{
  "n_layer": 9,
  "d_model": 192,
  "n_experts": 96,
  "experts_per_token": 2,
  "d_expert": 160,
  "d_shared_expert": 0,
  "activation": "swiglu",
  "moe_layers": [0, 2, 4, 6, 8],
  "router_score": "softmax",
  "normalize_top_k": false,
  "routed_scale": 1.0,
  "balance_loss": 0.00819,
  "balance_bias": false,
  "init_std_router": 0.0176,
  "lr_router": 0.00116,
  "vocab_size": 6703,
  "norm": "rmsnorm",
  "norm_eps": 1e-06,
  "tie_embeddings": false,
  "optimizer": "adamw",
  "lr": 0.00229,
  "beta1": 0.95,
  "beta2": 0.95,
  "grad_clip": 1.0,
  "batch_tokens": 131072,
  "seq_len": 512,
  "train_tokens": 789400000,
  "steps": 6023,
  "dataset": "wikipedia_en"
}
Below are experts of layer 6 (counted from 0) of a mixture-of-experts language model. Rows are named router (the router's row for the expert), gate (a neuron's input weights, with its number), up (a neuron's input weights, with its number) and show model dimensions 0-31. Each number is 50 + 12 x the weight over its row's rms, rounded and kept within 0 to 99.
After each expert's rows: a language model's description of what the expert responds to. This comes from a sample of Wikipedia text that the model never trained on.

# expert 38
router:60 51 57 61 54 47 51 43 47 47 57 51 52 63 41 84 37 48 65 70 40 41 43 33 36 37 77 43 57 46 49 50
gate0:97 66 18 66 47 31 47 28 40 52 61 35 55 39 55 47 63 38 72 38 64 58 50 52 42 54 61 55 70 39 52 71
up0:54 74 42 56 54 49 36 48 50 48 56 39 58 32 64 53 55 42 48 47 57 59 59 43 51 51 52 56 39 54 55 73
gate1:49 93 20 57 44 70 49 42 56 48 39 47 34 51 41 51 48 52 50 44 45 42 51 72 38 47 57 47 67 38 34 62
up1:49 73 38 71 52 48 53 45 40 51 30 44 47 46 52 65 51 54 53 62 48 38 61 52 65 61 34 51 64 56 28 48
gate2:25 57 84 50 51 43 48 25 40 50 61 34 65 63 71 49 46 58 50 58 56 74 42 57 48 62 43 23 55 52 43 56
up2:51 45 50 26 64 47 51 59 59 55 57 52 41 56 43 56 58 41 52 44 35 62 64 69 28 37 44 52 68 37 83 51
gate3:54 68 40 99 41 79 58 42 36 54 54 74 70 51 41 48 58 38 53 44 68 55 47 41 38 40 43 57 55 53 74 39
up3:49 48 58 44 62 60 57 46 45 57 34 58 61 43 59 37 68 40 54 65 49 58 22 61 60 39 62 47 41 37 60 64
gate4:62 58 31 41 99 46 70 55 49 49 67 75 53 49 51 53 51 26 42 50 34 74 58 38 33 46 53 41 26 25 51 47
up4:49 49 50 67 31 40 52 59 36 63 62 36 57 39 43 59 45 47 37 44 55 50 48 44 48 43 45 33 43 46 70 49
It responds to: Line ends in infoboxes. Line breaks and semicolon-newlines ending infobox fields or identifier codes, such as CAS numbers, ATC codes, CompTox IDs, dates, and code lists.

# expert 57
router:51 54 55 47 77 48 54 43 44 44 50 43 70 51 39 43 34 58 57 45 47 44 63 38 47 51 53 56 73 54 41 49
gate0:96 44 52 32 42 45 48 27 36 55 65 39 69 31 35 38 48 65 72 34 56 47 53 44 56 32 35 20 46 45 33 65
up0:62 49 44 40 44 46 30 37 44 39 63 36 59 11 58 38 65 54 59 40 43 48 37 59 52 47 45 52 55 34 52 54
gate1:57 91 44 50 52 44 52 32 29 53 55 57 41 19 21 76 35 53 51 35 53 54 35 62 54 42 45 53 47 45 46 81
up1:34 31 50 49 44 69 55 53 40 55 33 40 58 70 68 71 40 62 54 66 49 45 43 58 34 50 60 50 45 44 58 24
gate2:49 49 92 50 59 42 32 55 41 44 56 47 56 20 40 45 45 79 42 47 44 53 41 46 66 46 60 61 41 39 59 41
up2:46 42 52 49 47 38 28 58 40 48 67 56 78 38 45 55 55 43 58 62 41 35 50 35 62 61 64 54 46 56 31 53
gate3:58 49 57 75 46 63 65 29 47 69 34 49 49 40 78 70 29 47 36 31 50 59 48 41 54 41 39 46 61 40 55 59
up3:32 39 44 72 52 28 53 55 50 42 58 54 40 56 32 39 61 67 56 69 54 52 59 63 56 53 56 53 39 62 57 39
gate4:54 36 55 41 93 42 73 45 55 54 35 54 75 37 46 49 61 58 43 38 51 52 52 52 41 48 48 39 47 31 62 50
up4:74 36 64 47 51 53 70 51 65 69 40 44 66 48 53 58 46 53 43 28 56 49 57 31 21 48 50 37 62 26 58 76
It responds to: Sentence-final line breaks. Period plus newline ending a paragraph or closing heading lines and table separators, often after quotes, before The or In.

# expert 41
router:68 30 53 49 44 70 35 47 49 57 56 42 37 37 44 38 31 77 44 64 70 41 66 66 36 33 47 63 41 36 17 41
gate0:99 48 30 44 58 46 72 42 66 48 70 41 52 64 59 37 29 38 49 55 50 50 71 53 44 55 58 51 59 51 52 35
up0:48 29 41 41 75 52 37 31 51 48 44 66 42 47 39 78 45 54 36 47 40 41 57 48 56 53 67 52 52 56 38 53
gate1:40 99 59 54 37 45 45 29 31 56 50 79 53 45 53 52 41 47 56 54 45 56 47 61 77 42 56 48 34 46 54 33
up1:59 60 47 30 35 44 47 45 44 46 49 75 41 79 68 32 43 59 51 43 50 63 42 55 57 34 41 30 48 43 46 41
gate2:31 55 93 51 37 53 74 52 66 64 42 41 63 56 38 38 67 59 70 72 63 49 58 54 59 62 40 47 43 59 59 38
up2:42 53 45 48 27 65 49 52 48 46 39 57 63 46 37 43 49 47 41 51 51 55 69 55 43 44 45 33 45 69 58 70
gate3:58 49 57 93 54 56 54 66 60 49 34 44 39 40 36 47 33 61 35 64 49 42 46 48 89 53 38 45 54 41 35 53
up3:69 54 32 46 51 49 68 62 39 54 56 53 64 70 62 61 42 84 59 40 66 55 42 38 42 58 40 40 55 42 32 36
gate4:63 37 77 56 99 34 37 57 45 63 50 83 38 43 65 37 35 34 60 47 56 48 50 59 47 56 33 38 29 37 45 30
up4:42 59 21 30 72 62 49 46 38 39 46 47 53 41 57 53 59 52 43 55 45 53 52 53 67 56 52 70 66 65 45 68
It responds to: Digits and coordinates. Single digits inside years, coordinates and statistics, plus name pieces like ston in Aston Villa and un in Bruno.

# expert 21
router:63 41 44 56 48 61 28 67 62 40 40 52 61 61 61 31 50 55 26 57 62 29 34 76 72 37 61 56 42 52 57 53
gate0:97 34 31 34 41 42 36 51 39 60 49 32 76 51 57 64 57 69 58 39 60 42 66 44 50 46 39 57 64 66 43 51
up0:51 55 64 69 59 58 58 54 59 43 81 43 43 41 42 28 42 65 46 46 31 48 42 40 41 61 39 42 61 33 47 39
gate1:33 99 38 43 32 64 53 42 43 65 40 71 46 47 64 36 61 59 64 47 32 68 40 53 44 40 39 72 50 41 35 47
up1:69 52 65 47 62 60 63 53 45 60 52 45 50 34 19 67 63 34 61 54 50 29 42 37 49 66 50 35 52 55 56 54
gate2:33 42 99 46 50 37 33 26 43 59 70 24 46 45 33 61 56 53 61 65 29 55 57 40 44 51 57 46 50 43 49 26
up2:63 37 38 54 34 39 67 36 54 59 52 70 41 57 43 69 53 50 81 38 56 54 54 65 63 70 73 66 44 68 44 48
gate3:48 48 31 96 55 47 78 60 34 72 65 63 52 65 49 38 57 50 34 55 31 54 55 46 44 52 47 40 66 36 22 59
up3:57 32 35 47 26 72 88 52 39 68 78 65 65 58 58 46 55 52 30 43 22 40 49 53 53 52 42 46 60 53 29 51
gate4:54 48 53 68 99 58 54 59 54 58 47 61 84 45 21 46 46 54 60 36 42 57 60 50 39 42 51 43 64 47 52 72
up4:64 60 58 41 42 40 80 20 57 60 53 43 63 39 42 49 37 51 66 39 47 54 71 45 51 37 51 66 51 41 50 39
It responds to: Digits within years, coordinates. Inner digits of years and numbers, mostly 0 after 2, in date ranges, scores and coordinate decimals, plus bytes of Asian scripts.

# expert 23
router:56 43 54 41 58 34 46 50 52 32 45 72 40 47 74 28 60 37 61 51 42 56 47 43 56 60 38 56 33 13 41 47
gate0:99 50 33 49 02 51 50 53 46 56 59 61 49 50 51 49 53 52 53 45 64 61 24 54 49 62 54 52 63 51 59 53
up0:27 50 53 49 36 57 62 44 53 54 44 31 48 51 36 36 44 66 48 56 57 57 60 38 34 40 39 72 43 50 47 39
gate1:61 74 41 69 56 52 41 34 62 67 41 23 49 42 46 40 38 64 65 40 44 50 49 29 49 40 49 59 66 55 43 65
up1:62 32 60 57 64 43 47 44 65 53 49 42 59 38 52 56 31 52 63 37 30 37 53 50 46 46 37 48 60 53 46 63
gate2:51 76 77 33 42 38 49 43 44 51 51 66 48 52 60 32 49 40 32 38 38 48 48 43 35 48 58 53 64 41 53 54
up2:43 31 61 58 68 34 56 59 45 46 39 29 53 43 44 53 38 65 45 48 47 39 54 59 66 39 57 41 58 46 49 54
gate3:57 37 74 93 52 53 56 40 52 42 43 53 36 37 46 50 51 62 46 55 41 56 66 67 57 69 58 57 61 47 34 49
up3:52 54 63 48 32 35 40 57 52 46 76 49 50 40 55 63 46 41 52 52 38 47 57 61 45 59 56 56 59 60 42 32
gate4:50 45 47 57 87 36 58 74 59 48 56 45 49 41 59 68 59 35 35 12 37 51 82 39 58 67 62 70 41 68 55 44
up4:52 29 41 56 51 47 43 53 72 61 68 36 44 35 36 44 50 41 33 52 56 49 49 65 46 38 65 77 62 45 49 51
It responds to: Germanic and Slavic spellings. Letter pieces inside German, Scandinavian, Polish or Slavic names and titles, such as Sch-w-eng, ö, ü, ø, von.

# expert 13
router:60 52 66 26 47 54 60 43 49 58 53 44 42 44 60 54 49 70 57 51 55 44 44 34 40 42 26 69 36 42 43 64
gate0:99 44 59 55 44 45 44 47 37 43 63 65 43 46 50 61 41 35 56 38 52 41 90 47 42 58 62 55 40 54 35 70
up0:55 56 68 49 55 69 52 49 56 70 67 38 81 55 43 66 53 54 68 61 57 53 73 42 54 55 41 43 51 47 36 75
gate1:44 90 50 37 59 67 49 60 61 61 28 61 95 34 55 53 49 48 38 49 46 52 55 55 42 45 49 39 54 65 52 60
up1:42 59 62 61 61 42 49 45 36 61 57 44 43 59 56 32 42 46 62 40 45 54 35 58 67 78 49 71 55 52 49 53
gate2:48 40 99 44 53 30 53 41 54 30 46 37 45 38 53 49 28 38 46 33 49 56 44 29 41 64 43 41 50 49 47 39
up2:58 64 50 54 58 56 27 48 49 60 40 77 35 65 50 64 61 43 50 67 40 57 68 54 50 31 51 67 49 37 70 73
gate3:46 67 73 99 44 59 78 41 27 59 53 62 44 61 53 57 30 62 50 42 44 52 86 32 39 30 40 47 54 27 53 66
up3:59 69 65 56 42 62 68 51 46 56 41 63 56 39 30 53 47 49 44 36 48 41 64 43 64 48 33 57 34 54 62 53
gate4:60 66 23 57 80 40 53 28 51 52 50 52 31 42 49 60 52 56 56 33 34 41 59 39 58 38 43 40 69 39 38 30
up4:64 57 75 59 48 65 59 34 67 70 28 44 54 56 44 39 40 50 49 52 59 45 44 28 54 58 35 55 36 43 80 38
It responds to: Model and score digits. Digits inside model numbers, vehicle or aircraft designations and scores, such as Boeing 777, B-29, Renault 3.5, 23–25; also sport words.

# expert 35
router:43 32 26 44 62 54 41 37 59 55 57 61 41 82 38 53 39 42 53 66 51 54 48 65 36 65 59 52 33 49 44 34
gate0:99 34 74 44 55 75 55 42 40 66 39 45 46 39 52 52 28 30 49 51 51 71 54 49 55 59 54 19 45 44 56 57
up0:46 51 32 70 41 66 70 51 43 49 55 70 66 31 39 43 47 52 47 56 50 55 49 66 54 33 52 52 31 56 41 36
gate1:48 99 51 50 56 55 37 26 51 61 47 46 35 38 54 23 52 52 51 37 51 30 55 48 43 59 43 55 40 48 59 35
up1:41 58 59 48 51 51 55 38 76 58 46 45 67 49 53 59 51 70 57 43 61 54 50 35 44 35 44 48 48 26 38 49
gate2:49 55 99 44 39 32 56 60 47 59 69 56 41 65 66 48 61 44 38 57 47 25 31 35 54 56 69 54 58 51 44 56
up2:38 33 47 58 70 47 44 64 54 51 51 36 37 46 25 67 52 53 63 73 54 61 51 59 26 32 36 23 62 55 59 76
gate3:47 60 44 99 49 46 58 71 43 54 33 71 49 44 52 55 66 54 66 60 25 41 41 60 55 38 63 48 56 49 62 51
up3:51 48 53 53 41 48 63 56 51 61 68 36 57 53 61 45 44 55 66 35 63 54 54 49 44 37 50 61 51 51 32 36
gate4:42 45 71 30 98 61 66 56 53 63 46 72 65 56 78 46 44 44 48 62 52 73 59 47 52 51 32 38 48 55 62 66
up4:50 60 47 54 46 58 63 40 53 48 52 73 65 37 43 47 63 61 42 38 36 58 55 55 43 57 47 57 50 48 55 47
It responds to: Election table numbers. Blank space before percentages in election result tables, plus mid-word pieces with h, ab or oh, such as Eind-h-oven, Cot-ab-ato.

# expert 55
router:59 38 57 29 39 50 40 72 53 49 53 60 52 62 54 57 58 67 44 53 44 54 36 45 37 55 59 48 42 53 47 68
gate0:88 27 23 63 41 51 33 48 40 54 48 71 57 58 49 62 44 54 60 46 60 28 26 43 45 33 52 55 54 50 54 61
up0:48 41 71 44 61 46 37 46 59 31 70 46 50 47 73 57 31 47 52 46 53 51 26 35 39 54 58 53 32 47 54 34
gate1:55 99 48 52 67 53 50 64 50 67 59 45 61 64 58 64 57 21 56 49 42 26 44 46 99 47 60 33 36 52 55 66
up1:50 60 64 40 41 60 61 41 41 63 39 56 57 50 33 31 44 88 52 48 56 64 59 31 29 64 46 62 65 56 45 49
gate2:35 45 99 62 56 51 46 45 51 53 31 66 69 43 40 50 38 46 41 37 45 43 45 48 55 62 36 66 49 41 57 40
up2:63 52 56 49 55 50 60 43 38 50 47 31 43 47 73 56 47 52 62 54 37 50 60 50 29 45 66 40 53 59 42 63
gate3:32 73 66 94 78 47 60 42 56 67 32 44 58 43 49 30 44 39 63 50 35 53 45 75 50 71 47 75 52 25 58 51
up3:64 26 41 44 33 42 56 44 44 48 52 65 51 42 46 59 64 44 47 65 53 45 51 40 67 33 61 46 54 73 54 42
gate4:50 38 38 33 91 19 35 65 68 54 55 47 55 48 46 61 26 40 52 63 35 50 58 51 43 60 26 59 54 60 51 43
up4:45 56 46 44 42 37 52 52 42 51 40 54 32 64 70 64 26 42 47 39 49 53 52 51 67 64 41 71 43 45 54 44
It responds to: Music chart tables. Tokens in music chart and release tables and discographies, such as chart, Billboard, Records, Sverigetopplistan, pipe separators, and year digits.

# expert 46
router:46 42 55 41 47 53 47 41 33 57 51 48 59 41 41 45 48 66 34 56 49 40 34 39 39 57 53 57 49 62 48 46
gate0:99 50 55 28 68 51 56 55 37 45 49 30 60 41 41 34 42 38 52 56 41 39 67 36 69 65 66 50 48 52 30 51
up0:39 44 66 67 32 46 47 39 42 57 65 66 43 50 56 77 60 47 58 34 55 52 10 38 55 36 41 39 52 45 55 52
gate1:50 99 62 45 51 60 56 56 38 45 50 50 55 44 45 56 65 40 53 38 59 48 42 74 64 64 68 49 36 51 59 63
up1:48 43 52 63 59 36 40 36 43 43 26 60 28 40 25 42 59 37 47 54 49 72 42 53 68 44 64 40 40 46 62 35
gate2:47 31 83 63 49 32 46 50 30 40 57 61 58 35 50 52 58 28 54 32 38 34 45 38 47 38 44 59 49 60 64 44
up2:45 28 49 49 56 34 51 34 42 58 66 62 75 37 54 57 53 28 48 42 56 34 55 41 44 43 40 55 40 42 40 40
gate3:68 45 67 99 64 52 71 52 51 54 40 52 52 33 41 63 34 51 52 30 62 53 65 55 42 29 56 61 65 65 46 55
up3:51 34 58 47 46 31 50 57 46 39 42 43 34 58 25 57 40 39 22 64 50 62 58 41 48 70 35 62 42 39 56 50
gate4:39 47 59 61 95 43 68 33 62 52 42 47 40 44 47 31 44 30 56 37 53 74 59 53 57 60 39 20 53 46 55 39
up4:42 47 46 45 54 44 47 61 58 56 50 30 53 20 45 46 53 31 58 55 48 52 54 37 57 68 44 59 39 32 39 47
It responds to: List commas. Commas and comma-punctuation combos separating list items like country names, people or citations, such as "Spain, Austria" or "),".

# expert 34
router:50 54 52 58 51 61 35 45 50 95 40 34 64 52 59 56 49 42 47 37 52 50 45 43 40 45 47 60 54 60 43 47
gate0:97 71 45 41 50 55 57 56 59 30 53 57 40 25 63 51 74 52 43 61 48 52 63 61 31 48 41 45 59 26 60 69
up0:44 57 62 56 54 44 48 30 53 68 56 32 57 75 33 36 25 46 59 33 47 63 28 48 54 46 52 49 57 78 30 43
gate1:49 99 28 57 58 45 64 60 49 71 32 48 38 75 61 34 67 56 56 45 52 43 54 62 47 54 49 56 65 70 59 40
up1:46 58 51 50 43 35 42 32 58 54 34 49 56 49 48 44 47 51 52 47 43 72 55 37 60 77 40 43 32 55 42 75
gate2:55 55 99 41 24 47 51 57 54 73 47 48 55 38 52 59 49 39 34 58 28 53 41 42 39 55 55 43 51 20 23 52
up2:62 44 35 59 54 55 65 55 44 15 56 53 31 42 42 57 55 44 41 32 52 41 47 54 51 54 51 53 80 59 61 48
gate3:60 70 34 99 36 49 49 50 51 53 31 69 42 35 63 61 59 51 45 56 57 52 59 68 43 67 63 51 59 31 49 59
up3:58 52 56 53 35 48 57 40 29 55 36 84 20 36 46 57 64 59 48 70 50 45 55 55 48 47 30 52 36 65 58 59
gate4:35 64 50 36 99 49 61 35 59 35 51 47 35 60 50 64 47 52 33 39 44 48 63 50 52 48 49 52 61 46 19 47
up4:48 53 47 52 60 48 58 35 57 64 49 34 51 42 53 43 33 45 39 53 48 76 36 41 50 56 30 48 53 26 54 44
It responds to: Clause links, year endings. Conjunctions and relative words opening clauses (when, where, which, However, although), commas, and the final digit of years like 2018.

# expert 45
router:34 47 62 50 65 64 40 45 51 49 41 28 49 34 45 45 41 55 26 36 48 62 27 57 42 76 56 47 43 58 42 40
gate0:99 88 58 59 48 52 48 58 44 65 32 58 58 50 42 53 66 65 50 41 62 38 45 42 62 45 41 46 70 38 64 58
up0:51 73 45 55 60 68 61 33 43 66 37 44 36 56 59 57 44 56 53 60 54 46 47 52 51 57 29 34 57 38 36 50
gate1:59 71 69 50 55 21 73 54 40 65 24 62 44 61 28 57 63 69 50 61 39 26 51 56 49 57 54 78 53 45 53 53
up1:56 50 63 50 57 52 37 52 66 53 58 54 37 54 24 72 38 50 45 40 60 32 40 49 28 80 38 68 49 25 57 62
gate2:45 29 95 76 51 52 64 49 44 68 70 58 45 62 54 45 42 41 41 44 62 47 33 48 26 45 50 66 45 51 43 56
up2:48 54 61 60 64 62 57 62 32 41 46 55 66 50 46 36 54 56 57 44 43 62 46 57 63 46 60 25 56 24 67 54
gate3:46 54 54 95 38 32 44 54 51 29 41 68 55 28 64 59 61 41 50 37 66 56 51 32 48 41 43 62 41 43 71 47
up3:40 48 51 54 57 38 52 54 57 47 57 80 53 42 49 19 52 55 55 38 64 66 56 34 46 51 38 40 46 40 58 73
gate4:48 53 46 41 99 60 59 44 42 32 53 51 43 73 40 34 51 75 49 44 35 54 46 49 73 27 57 45 60 47 61 52
up4:44 53 54 56 52 46 55 47 67 63 48 44 64 48 46 46 47 45 56 57 54 45 49 47 45 70 64 40 58 38 47 65
It responds to: Commas after names. Commas right after proper names and noun phrases, as in Madison, New Jersey or Roberts, Hugh, plus taxonomy words like Animalia.

# expert 58
router:31 41 46 67 47 54 46 50 55 94 62 44 34 34 52 34 50 39 44 50 54 74 39 54 70 52 34 48 60 52 47 49
gate0:97 47 18 56 60 63 58 43 53 60 33 39 56 50 37 46 43 43 47 52 40 58 57 51 43 51 49 41 58 37 57 51
up0:59 49 38 46 45 45 51 62 43 55 36 67 50 51 64 58 59 49 30 31 44 36 51 30 19 53 49 55 45 49 59 47
gate1:35 99 41 67 57 44 50 49 71 79 50 53 47 85 48 57 70 44 33 53 56 48 50 42 49 51 43 59 45 70 54 76
up1:47 38 42 41 35 41 40 53 49 27 69 39 47 58 36 28 36 49 54 48 56 47 39 58 62 66 45 37 39 60 70 71
gate2:46 53 86 48 49 58 55 70 38 45 44 54 69 67 41 45 44 43 38 44 64 61 64 49 59 54 45 22 32 46 45 63
up2:54 66 35 36 74 43 41 53 63 43 82 43 46 38 39 63 48 60 34 60 53 45 32 61 44 33 54 66 55 53 37 43
gate3:60 61 27 99 45 58 58 66 54 50 51 48 48 49 45 56 49 51 44 49 33 59 48 48 75 60 44 29 35 47 40 62
up3:64 69 35 52 41 63 42 61 46 43 26 44 62 45 73 43 55 57 41 45 44 55 50 56 77 65 40 38 51 45 24 49
gate4:46 59 52 53 94 57 54 52 42 45 47 63 63 48 59 46 44 66 68 54 44 59 47 38 56 30 65 57 58 53 57 27
up4:32 55 61 58 43 56 53 39 47 36 41 58 60 43 57 40 50 62 70 61 48 58 55 70 67 41 61 57 62 59 53 33
It responds to: Family biography words. Biography and census words about family and life events, such as married, born, daughter, wife, his, and "living with them".

# expert 50
router:80 43 49 41 51 56 81 35 44 99 36 38 68 49 42 29 44 58 62 32 49 29 64 61 62 54 55 64 42 53 60 58
gate0:87 27 43 23 61 23 50 68 58 25 44 48 46 56 52 61 59 54 58 65 41 35 53 44 77 57 49 40 55 64 34 53
up0:55 46 53 53 34 46 47 65 50 62 34 45 45 44 50 34 62 38 37 51 60 45 44 40 38 33 50 47 61 43 38 59
gate1:65 99 40 74 39 51 44 50 69 64 55 44 46 45 56 53 56 47 39 44 74 51 68 45 31 28 49 49 54 58 68 41
up1:57 48 58 55 60 67 41 36 67 51 45 59 39 59 61 28 64 52 57 47 62 92 48 41 43 60 49 38 31 36 41 29
gate2:50 51 99 33 39 61 32 45 74 29 39 68 47 49 45 46 45 55 38 51 43 51 41 60 34 52 58 50 51 37 30 56
up2:38 48 45 73 46 49 55 62 39 70 55 39 65 42 67 70 75 47 40 50 59 45 59 56 51 37 51 62 52 31 71 40
gate3:60 49 55 99 46 58 58 56 34 54 33 50 57 41 62 48 33 53 58 52 64 50 61 56 41 52 49 61 49 46 37 52
up3:46 44 25 41 47 39 60 35 55 54 47 43 40 44 45 56 58 56 70 37 42 41 39 78 59 41 61 49 47 50 35 52
gate4:34 36 58 38 99 45 43 42 55 28 52 48 51 41 53 65 40 65 41 56 42 42 52 37 37 34 56 47 39 64 57 41
up4:31 34 47 37 57 43 56 32 58 42 48 49 71 39 57 68 37 50 58 54 34 53 45 41 45 41 59 49 61 56 58 58
It responds to: Abstract and place nouns. Nouns, or their final suffix pieces, heading noun phrases after the, like creation, presence, ability, city, Court, Battle, perspective, manner.

# expert 15
router:81 33 42 41 37 54 52 61 47 61 54 59 52 64 38 55 53 88 56 48 53 17 63 31 28 49 66 37 43 60 44 56
gate0:99 35 64 55 43 48 53 64 58 37 43 64 62 48 60 51 57 63 47 61 53 45 61 41 21 48 52 34 66 63 47 55
up0:51 51 56 61 54 61 44 35 55 45 36 57 42 45 54 46 57 56 37 53 50 64 50 73 50 41 50 53 51 49 67 55
gate1:48 99 27 49 33 42 53 52 43 51 48 36 45 40 40 52 52 52 37 52 41 44 55 50 49 54 46 66 49 63 58 56
up1:62 67 65 55 46 73 37 59 44 43 51 38 56 36 35 47 42 61 55 53 62 35 42 66 57 29 55 39 43 37 41 47
gate2:46 58 87 41 46 55 60 31 46 46 48 55 69 57 54 53 15 52 67 40 54 44 53 43 51 48 28 61 61 44 58 40
up2:57 51 54 64 60 35 48 43 57 42 62 48 47 37 59 54 72 65 73 54 36 55 58 34 46 57 49 33 58 58 34 48
gate3:67 50 79 99 60 31 61 45 52 49 50 47 56 41 52 62 41 57 43 56 57 48 57 46 49 48 59 54 36 49 32 50
up3:43 45 57 49 66 50 33 54 61 66 39 36 42 45 42 36 44 48 45 57 60 64 55 58 57 69 44 41 56 40 35 67
gate4:60 42 62 42 99 38 46 42 59 57 47 53 61 34 53 51 45 31 29 55 53 48 47 42 62 63 40 65 56 40 47 30
up4:34 40 44 63 47 46 57 41 52 45 49 44 32 75 40 42 56 56 74 37 48 58 40 73 49 34 59 52 48 33 66 54
It responds to: Media review tables. Publication and outlet names in review-score tables and media credits, such as GameSpot, AllMusic, Billboard, BBC, with numbers and dates.

# expert 28
router:55 72 59 42 36 53 43 63 52 55 55 53 51 31 67 24 66 38 44 43 57 50 43 60 57 54 41 65 27 42 41 43
gate0:99 38 60 35 68 49 52 48 47 53 68 66 43 47 51 34 54 56 40 59 58 36 66 34 56 47 52 47 50 37 57 29
up0:37 47 48 59 67 48 54 52 46 59 67 64 45 59 61 41 68 54 47 74 61 49 52 32 48 49 45 51 46 55 60 33
gate1:51 99 30 56 53 42 66 50 47 46 65 75 57 42 31 47 53 59 58 43 61 76 54 31 51 52 47 47 53 38 57 38
up1:74 54 37 50 52 55 64 44 68 56 44 38 46 49 60 55 42 48 43 55 48 31 55 60 53 55 50 40 52 37 37 55
gate2:61 60 83 43 53 56 34 40 45 55 54 59 48 50 43 25 42 66 52 44 50 51 46 59 48 59 72 34 37 51 46 50
up2:40 57 48 30 32 53 72 51 38 69 55 58 42 45 42 66 58 49 59 50 49 74 55 43 46 54 72 60 53 60 30 46
gate3:39 55 47 92 52 57 60 47 56 68 45 66 50 52 43 51 51 43 55 43 54 55 46 48 46 22 45 54 54 39 48 46
up3:34 48 52 49 28 58 42 53 62 57 56 56 69 52 51 53 54 44 68 40 50 46 35 58 50 37 51 75 49 45 46 40
gate4:61 66 62 69 99 47 64 48 59 38 59 56 43 53 39 57 65 46 54 54 33 73 36 70 47 39 59 62 56 41 60 51
up4:61 66 33 56 21 44 72 55 59 68 42 45 50 47 34 60 55 53 62 46 47 47 41 62 53 34 66 70 52 59 68 49
It responds to: Football club names. Parts of sports club and competition names, such as League, Cup, FC, United, Championship, and fragments like Lillestrøm and Warszawa.

# expert 33
router:38 58 40 55 41 46 59 47 45 99 45 33 48 45 45 44 42 68 54 59 50 70 50 52 53 38 49 61 61 65 59 66
gate0:98 43 48 58 45 36 68 45 50 42 71 55 64 48 57 81 29 61 55 53 63 43 61 47 53 38 76 44 55 42 54 36
up0:56 65 27 68 45 61 37 51 46 46 27 43 47 64 42 51 37 42 44 43 31 69 46 37 47 61 56 62 51 40 48 50
gate1:68 93 57 33 50 57 45 49 54 33 47 49 34 27 66 54 53 33 40 40 40 55 69 41 45 53 29 63 69 46 30 49
up1:40 55 41 42 34 67 41 48 44 78 45 45 56 31 53 16 59 49 44 56 53 30 39 63 62 47 67 64 56 50 58 40
gate2:45 51 71 56 33 45 37 57 43 46 60 43 48 57 79 51 69 34 47 53 54 29 37 62 54 62 53 57 50 58 43 48
up2:55 52 53 47 72 21 45 51 59 25 77 37 44 70 57 47 55 24 52 73 41 52 67 53 45 54 55 30 61 42 44 56
gate3:54 55 42 89 63 48 57 62 38 60 42 48 28 57 62 56 47 55 41 28 43 60 33 34 65 47 25 48 88 47 46 49
up3:57 55 43 37 63 39 44 49 55 35 56 49 45 41 65 50 54 35 33 48 52 36 50 42 41 57 43 35 74 53 40 53
gate4:58 64 67 55 82 43 31 58 63 62 41 53 33 58 36 71 44 41 45 67 48 50 35 45 35 32 36 47 53 45 47 65
up4:66 54 42 53 42 44 57 45 59 74 51 51 50 47 53 56 49 65 48 53 24 45 68 70 50 46 56 54 49 47 62 63
It responds to: Generic entity nouns. Common nouns naming an organization, work or place after the or a, such as program, club, band, town, song.

# expert 5
router:49 35 39 45 63 46 51 27 44 99 44 45 63 51 62 46 50 52 52 30 50 58 43 21 42 53 35 49 64 56 44 47
gate0:99 42 49 46 67 46 48 25 48 25 69 44 44 38 43 53 47 54 57 71 49 53 42 54 52 45 62 52 35 29 45 48
up0:41 64 34 35 39 54 67 50 53 70 53 47 23 46 48 56 51 55 45 41 51 42 45 63 53 34 40 36 69 65 62 45
gate1:55 80 46 63 45 61 59 67 54 32 34 39 50 60 57 62 65 34 30 36 56 40 83 46 52 51 47 54 74 39 44 44
up1:47 70 40 48 52 54 53 68 58 77 56 47 45 82 42 55 30 54 61 46 60 36 54 50 47 41 54 30 52 37 56 49
gate2:48 59 94 63 66 54 46 55 52 60 42 58 30 55 26 43 37 54 38 52 59 56 63 47 41 65 67 34 53 68 37 57
up2:48 51 60 67 61 33 51 67 38 55 41 67 43 32 25 33 41 57 46 25 38 73 49 44 52 65 53 41 47 62 48 41
gate3:40 45 50 95 43 36 58 52 38 50 57 51 31 51 65 74 36 48 73 46 51 64 45 54 47 62 48 42 64 46 57 37
up3:28 59 45 71 42 46 50 58 38 67 50 47 40 68 46 41 45 42 57 65 49 29 33 48 33 43 63 49 74 71 50 46
gate4:47 41 55 71 99 44 30 41 59 56 53 49 59 52 36 50 52 33 72 51 46 89 48 47 49 74 31 32 36 60 62 52
up4:61 48 38 41 52 40 57 48 37 54 48 56 49 37 23 42 50 40 60 28 51 53 40 26 58 53 42 40 48 65 56 54
It responds to: Pronouns and auxiliaries. Subject pronouns and auxiliary verbs in narrative clauses, such as he, they, who, was, is, would.